config = dict(
    d_model=128,
    d_expert=176,
    activation='swiglu',
    normalize_top_k=False,
    balance_bias=False,
    vocab_size=8192,
    norm_eps=1e-05,
    optimizer='muon_variant',
)
Below are experts of layer 5 (counted from 0) of a mixture-of-experts language model. Rows are named router (the router's row for the expert), gate (a neuron's input weights, with its number), up (a neuron's input weights, with its number) and show model dimensions 0-127. Each number is 500 + 50 x the weight over its row's rms, rounded and kept within 0 to 999. Numbers have three digits each.
Before each expert's rows: "mostly gets" lists some tokens that are sent to it at least half of the time. This comes from a sample of Wikipedia text that the model never trained on.

# expert 1
mostly gets: "er", " 1", " 0", " 2", "0", "1"
router:457503438574490436514438456536490381569472546542520485577554408401506479522524587407539515548443433554495544479516454545538528541465553485453530427499498502427496490525491486403453468502546476508517516535539551414496521544449502505522472446459603613509532481533461468492518577543495476576435459492421593541536465536486351502515408465588480495470472470521533500532513429421448603533558
gate18:442472476502524540510546510564438609461495560533487568529629501483433519441523541501465448512505468441459482505508509463484438442438446547526614482504558492434391574533519524419482507440499625477508495503468548450476535524359453499518590444453478468431523544403575532526521466579621420480526537426497509485528475561499468549407404543549457463488537510501510554544550459488529489538461
up18:473539480469510513420498492430449431451453554499529633547536507463535463542576461530502481505471479497496563435502495480353470568443439525572482528574585493491475404550469474440480510341548442474579446493514576455544535486552435535542522538486414517526499450494573526501473495405387508598563504495523404535528564496537538442462507573423474522441552570489500499429495495509485492469510
gate19:539569439531414492531447497483428504503552513506505485469517610473448549564502499507497507523472567541525508604346464500533548518546479402580465555527554536440481484444488501502494560436502508460483472505341375583435476458487467471499502431477490529494505523472491548615512503438508475589558417434590503474474480549468534471602518477521514433595479541503406542539553469495544475554531
up19:500604539452446486427469508633486470501574509471502489472609581456543512485465563602532442548476486502485513497514506475526512481504458481535453427576442496486489492494520437528516483451541543425517516537393514586475496480413446501492496548538508513475464500482474424501528517483474480542537479358493485479410505487497474493633530376563534332437495593510405479470557452493505571520457
gate20:408490495511536477526489462505456461525537506507482523510566499408536379559439501443604480461514476531605451503394583510473561543523455463474501523556526440519460457503399475515566524418444484504524466472483515549435486531510465493543504514529461446494452604540538484521534602491465556478480494496555504549609531640538499420419598417507570538560533510481546393455490434585471449469532
up20:508597511584456570434514471416506562450505526505478506474477452435390467530596539492485510474563492471546534469405415471527474498431505552446500371624499562474478543474386553479512534512433479603494568480572530505513501534434554391533511456521470500550459567448453521498519519547558512522494516496423512570451580490480417584452517556508624512528467525494513545458492472443413471518484
gate21:526478401436492457539573543453513578504487534533482553542413530513433487557509593462455534469584565490451531520469622435431460560560550491459526551517499582458459457541506467375476496452562510469423560398462485531447505546411471596401551506435471536445525458525460559565475430479519534532465532483506470598510524470551514498491433538549464488509387525470536529568502464489393495542459
up21:538482498535470519508502525460567529626454471525460574504493548564482553534437528505591639548531488534487439466617417559514518526429529492440447504510471547465523564543459450488484494452555424443591534377454483462491454507555448578531539442461556567544626486513501457513471503490545430534433466501534546469474544505444477494547473613486408420534531496472534510550439469445577493413501
gate22:523524431432527547464549412438514476553432543414438565593501514482475422548455508554523580493493470571543438489504474551424451492553531507431518527365436586457409508533517455458441451601535417553487512452441530466506472495575482586548475417427520508530528489560480425511531511427395491546468462460407457473467464483451488489481517485373530534548557475498495433489479523547439469550520
up22:529436372544475558464517580446493509547555544476436530468432519447422525503516566517513513510441528534472520544445576454490465512528528471562526413491487487491536519577446404521478411459506445514552551501507632484508433508485487405477410479552541540525527477445473494559614463474432565455597506502627505552428558505543598454501560484544499596404481494440484488542508571502456531449496

# expert 3
mostly gets: "\n ", " such", " when", " used", " people", " made"
router:418512537436331495460614515426433539408462488563566440493465538498500417454371432530572435413481468410480497536415484445566551548526493516550450560562449421517539521491507570518472507464511485563461547475531445498488569477536525501439555537495459431505562479483475522501462422440477477603518470582483442464471496480416561448504560552507484527520542473526499558498542557534441515482454
gate8:409475513518477450592471454473477512526502583576479478566427508497556499522464472519421549528471500513577515427451374432557626507491505409521450545407483579551458518466405492473500543558535484379492543484552539430597544550467496402581506499498562389418459528531472481491501494438541504561528502417478554460518537546435461487459568546497499476561473545550529528553556551503488498532437
up8:560564500570478467447494505501476521442493488561403520465453565491432526598541522578541573560507503481545394537532506456404446429530507463496365434446440551518502393467573585486529474489468526603482502498413455487491502519451506507468493515598477600532471401530510511610418539474447532575522509472504475505476475508462470466577455432474473535487494467431509536488435408580488503431554
gate9:472387507431548483430521508585487528438455524526528533525538594454554422557436499515530601473508494517407532482522544543540492420403515456452530573485596469441475616434469439616467532497489471633482495420500444459539467458557508483546538452472556477545494570567527491443562488421535404461458443513485565484481428537439483523510494506522536544551542556536486496481511479421584476552541
up9:519460494496459454459414472552452397435498523491479461393536509465440439556444449466490492521518565504486516452495471509524548455490515492449527473509505514547436552551466499470557523551559461490588465433519489455555538589513501445494523492468465427430536543611540528550407586444530474428581527478607524476503425491391440585434444422493464550457634473453481546489392508452432456561489
gate10:388471446540479488479513581410433421521529587454475538542500580510457545488470484534511492542553556491460486621471434475557509546529415452482422408518435503567558527494416481507464513594466502460438460516499515446518587483421509406498505412424481581556489576503584560507521545532519515473481411547535529558481492472534490461419485519536495485487524526629447465521472592503555588534562
up10:614472478411525580558471533529437420518474492484474503406506473571614489467509558512519523524626491469485424463467551532477513505527446443502562430481465556494490468606554562539583470464473559477473585435529527455499528569463449465541500594498497454500424465504454622512508496479459620500556596497539498426454571537545546530575494535534541539500515481455488545453509427432414561481472
gate11:478510554523463573445532467487486456521598559504497559607535492460493464501425500425502540537471403547526519512400375433518470332512387589554561556482523480574467500428469557552515446504477575437445505502503532541499486525430483559408444492585538471379615467488530534468472522549458525520529470482479530417473493498456478515400490473511501547527425482518469511500501461530487546546529
up11:499458529458635417552553590446413512488468516510463545507494595563441518513485512435468385534522540501459505443520500522470469476464484506472448425537424490473425524450546491448548478431565584445442526380518472557567539480489503541395581550497472440562439443511557519492568500599509433456562543568529543478416487504497459473503439455477510477515571405517513542377466488434514499532517
gate12:523421471525446500472465508594499315440482466449604521491489500516540570417450566473501482474458525480514481550477415518511515523448481539445514508558575537548470584428618473536441466472590486496558457470538553462513602512520461537566485513488473487554573623496523517459476527456595516490448563480489548451453585497466486488484512447555531568499469568430471466477557434564496563586559
up12:495446481503582408526451580471564554539425438489625557512473566459453527386578483378493543546559546568506454540443455488427430499521530409465506518510584509398481533524585496488427526548503581476536613503480506410522485545439489537498549512517547511535511485459477511517551470469456532418460586561523506497470536477546413510531583507574517577458448442533492505458412447495459490495517

# expert 2
mostly gets: " in", " at", " to", " of", " In", "In"
router:546539518512578575542439529486494542475558458424472483483498472487474508490489499586450576553563545593540509456588479531511434413488525539481503498450507517545457506490572513596579432524464498403499443620501433564533465441558484519477441491602443362524465517518526500539589512548487536358499531425540496459549481542492563446419520498406551478557526511416460488528467544511518424541548
gate8:494432473503517628531538588484455475439573400560500539497545431570565419471534546523501524513529469517521628497493576552578468531489501394576505545430458556460513443432495506470485544530531446501463461454511473423470479510537525393559505521536479526585512460551539460516581450446533443527506578522499511505449526539485566435420514545502452554457354443553471566493421469440547459501444
up8:478544558540552597495519507448567524539574452499547521511525490529411578496499573594454522580588446402530494487494455564572522484488536573470442499526552571464572526533374542498515525493515374532553488586494464529525386459497446490502491561491457447506481480549537552512575493499453425552447515469415554556611513480441488485563487469501494454626498533557424497427532498524493559492565
gate9:493547523504527490420414508461489448599511460498455488511498561471522475466554468550507532555531599605484554458487482560523549626534466599511586428486506495467505554512467433496588536466446517474411460429516463479527546552577374489460512468511576469475524496481475569574528532537467435499527582441548401436432579482506534484612411511533475542499466435535458464530536429435453505541569
up9:547451467473570473562464572468482529529584503515402469455522517444513605523552543469502500549550524430432528494564569473471504631386407509505561440430473553466563464529486547582477549472576507511564499453474473453516472478543372523553517474491521491409521514522469597529535426476471459441439520580494514577536408530549514447421518441477510500527496480430501535568578482447449453583542
gate10:497535466526571492592507506547544478534547438371449526529528527548514512474450481505541495444546446598532582571465492451466458452445489465474462477505572487414519420447572484474484489490486471483513456458489456533517498517532489477486528538434502461519524601379617482533454570609557481550475448449449540420481491585503445522396442584521578548511457521409445570529443518566553553490401
up10:529509498528465517457492420416540450485527468500532489575509505434520466499460447458531562538552478514548453502580540451525523473547480516473564583503526538503544433626530494420435549623553555537464496515424413458505455475524587539626517526602475489495456535479504545514555371490488530525581571401576502536508479490430573530371491514518521482445521508529603495408478500439533541479536
gate11:431517569460500572494494506469475478453520565539437523508467585546498483482455546483516594486513363458433452518450585467537498492493509426516551536547457507489537584599485436532466437458437596591539505412496460465387568579507602501427516424506483450498508485598555454512527520535541520490443570426447476552580580496502553441477450507547533501611419527540424527472524538487487517526476
up11:492516571557461538475502590555543528504557513451468453580517565459494465511444538504475489541424495550579610498466508504617578474379579526503554558519497572476502460464429434527467535536614505451469476557549525445536466501573449487585555585455522543500462411600489435488501543426456562519517434599534448505523460511535510500522507549526477489462541433510505502514532535557411369527435
gate12:552469586437469611475432460584467476486516522489520501591495561513450538439482428407502503562551501572489544582513591567409508550530593470432455572453516483508548599499474525561433472490451486406538561514488409520561468504493486495445500500477527503491447464528495524478535502501581551486471489559493422567512505582454399519462668474481473530542506487523530552536486601534532469593525
up12:515496408542487497464488571568524579470409445558437536567564516443558452570494524483484513515506490561539526549498475458532522525482593418444517543453442558518535472399428474468450559499411445469473532532462540477496538499423571612518562579496467468490462435548539522435474567622466558566384540463507459441492551548484519480489542516422493436538471584497471525547467566467615476565464

# expert 0
mostly gets: " \"", " he", " He", "/", " it", " U"
router:561450510450579487473508491557615535542493503476438579457477606598518587534580479470455467499507563433465456531470598470394502506531413462535510515496544556507511471493427425483482587526474551538525496368441569515485447528456497471552535528421512589471453522467537507462447477461531506485568531501543450541439559438587531599573511489491476512454458547556516457431484480534605469418440
gate8:559518558383494538501519468527499465553565562461480510464424544436490489483511524541514473521544556463554596580545467489460517422513464528482503498500557447571500557437357520490514479599451554530461526503459516397473559526469436501465473452598551474532586503475507523497508541402512461524473439415517509467474535419571486496533470681516434470474474478497484588435393500490558413513480
up8:525450533474491397500524444614556542532486450573495466488566551525558473477563529550585503508505427541470432477384420451484557540485475548502475564562472501501524481508543549597515428430546446472546534469418485539509447508535527544450473455450388521548517558479526486424529464539499493442404555474508487491519409610528465522439540421356545474502577409532504539508516504547430474542556
gate9:498505491493453508462461398489459480584448556531460548486563454529489555489486496548383481565471475483569495495454491491511483568552543456516503438466480426427564569581422475473449478581463563495444501478522454618570522536473459440622454557452550411465526533478540496553514546624410543496586466489524512507530458449483549499481514567491475568535494497540558403433533357502551541455467
up9:440522470482487528539407519498593470529589493468384506483454455551477489446482528447382502431546421505563412552502416537464544564506475543576510590448439546548431445469480515563459539458482404469487567563458574538526435538561502554442548471485494458440584481480511493475489480489458558590555580465543503528461416499449597532457520529461432473464429475461555463449531592519492482535575
gate10:557499466549493490462431443433481474473568432477478446499513462604468498531526591487481545488496518537487493444591449502483504516502417413504471509426458544554495444569486486510512498495470501440431497522432490569453516526497495578461473524526526437546416486494446504573460429455556482468516517553690392538444471532437589485470568387541474568445447351455554567480465505447513485483502
up10:549516469616485471598469455509458472491461473527518509449526604499523454428545454573575500478565491462546514521523486550430411491472596551548519393508486520535566524534506496508519486517532631562546480494417489454504479455532426492443520529535476399477511531423452471516446495545538477516457526617463594499467470449483424361435499605525524528522515531476546529503537527577491357491482
gate11:527469556511500479502530368567470392576494384506522460427501482498537503517513548487543499489537532522471467455455481507562443478466513489596505500439528470496513538529480553509572496590449395551551517495588505543471454428494537534552567545543425553545479516526539530507493529603432544575506496612543442433522545548418584524467487450494565525444524595459537591426424448444609470515463
up11:425542472488469537588455501433538558512501473471529448559524582495525536549578550512504412571432459394468474628555464452550570580501522387519505472527358468536451462481498495531376545483536584489474549443582566541491537545502502463508409548554534426517482507477470560418457492507551452507469421465429564506522518487523455507509534550525426455474490537513422598492473435517472539492463
gate12:558517590547565500618552534491558487494490487532484472401511531434477504501503381434548515524440456475414507543504507508511505469547494443494495572567504498520480557468474510483475609491574583468549620499412486610526499509424497404540451546472570469575515437539476532552461574458487464384479434457551496529549564472491492512563568468534483488537493373538597501489503471407442476531495
up12:426524521468476446457480585523442497495588548559475506413512527438483533540509450569509567508562494514414529399494546445405513499479528540481481424535509437465590513532557412473572510543520464422504480472595542352579538499506544494475535558528451417473555616475543440420542493549392506561525530499400515454480457485519505468498571413499492505547514521522471467615436501508482492441530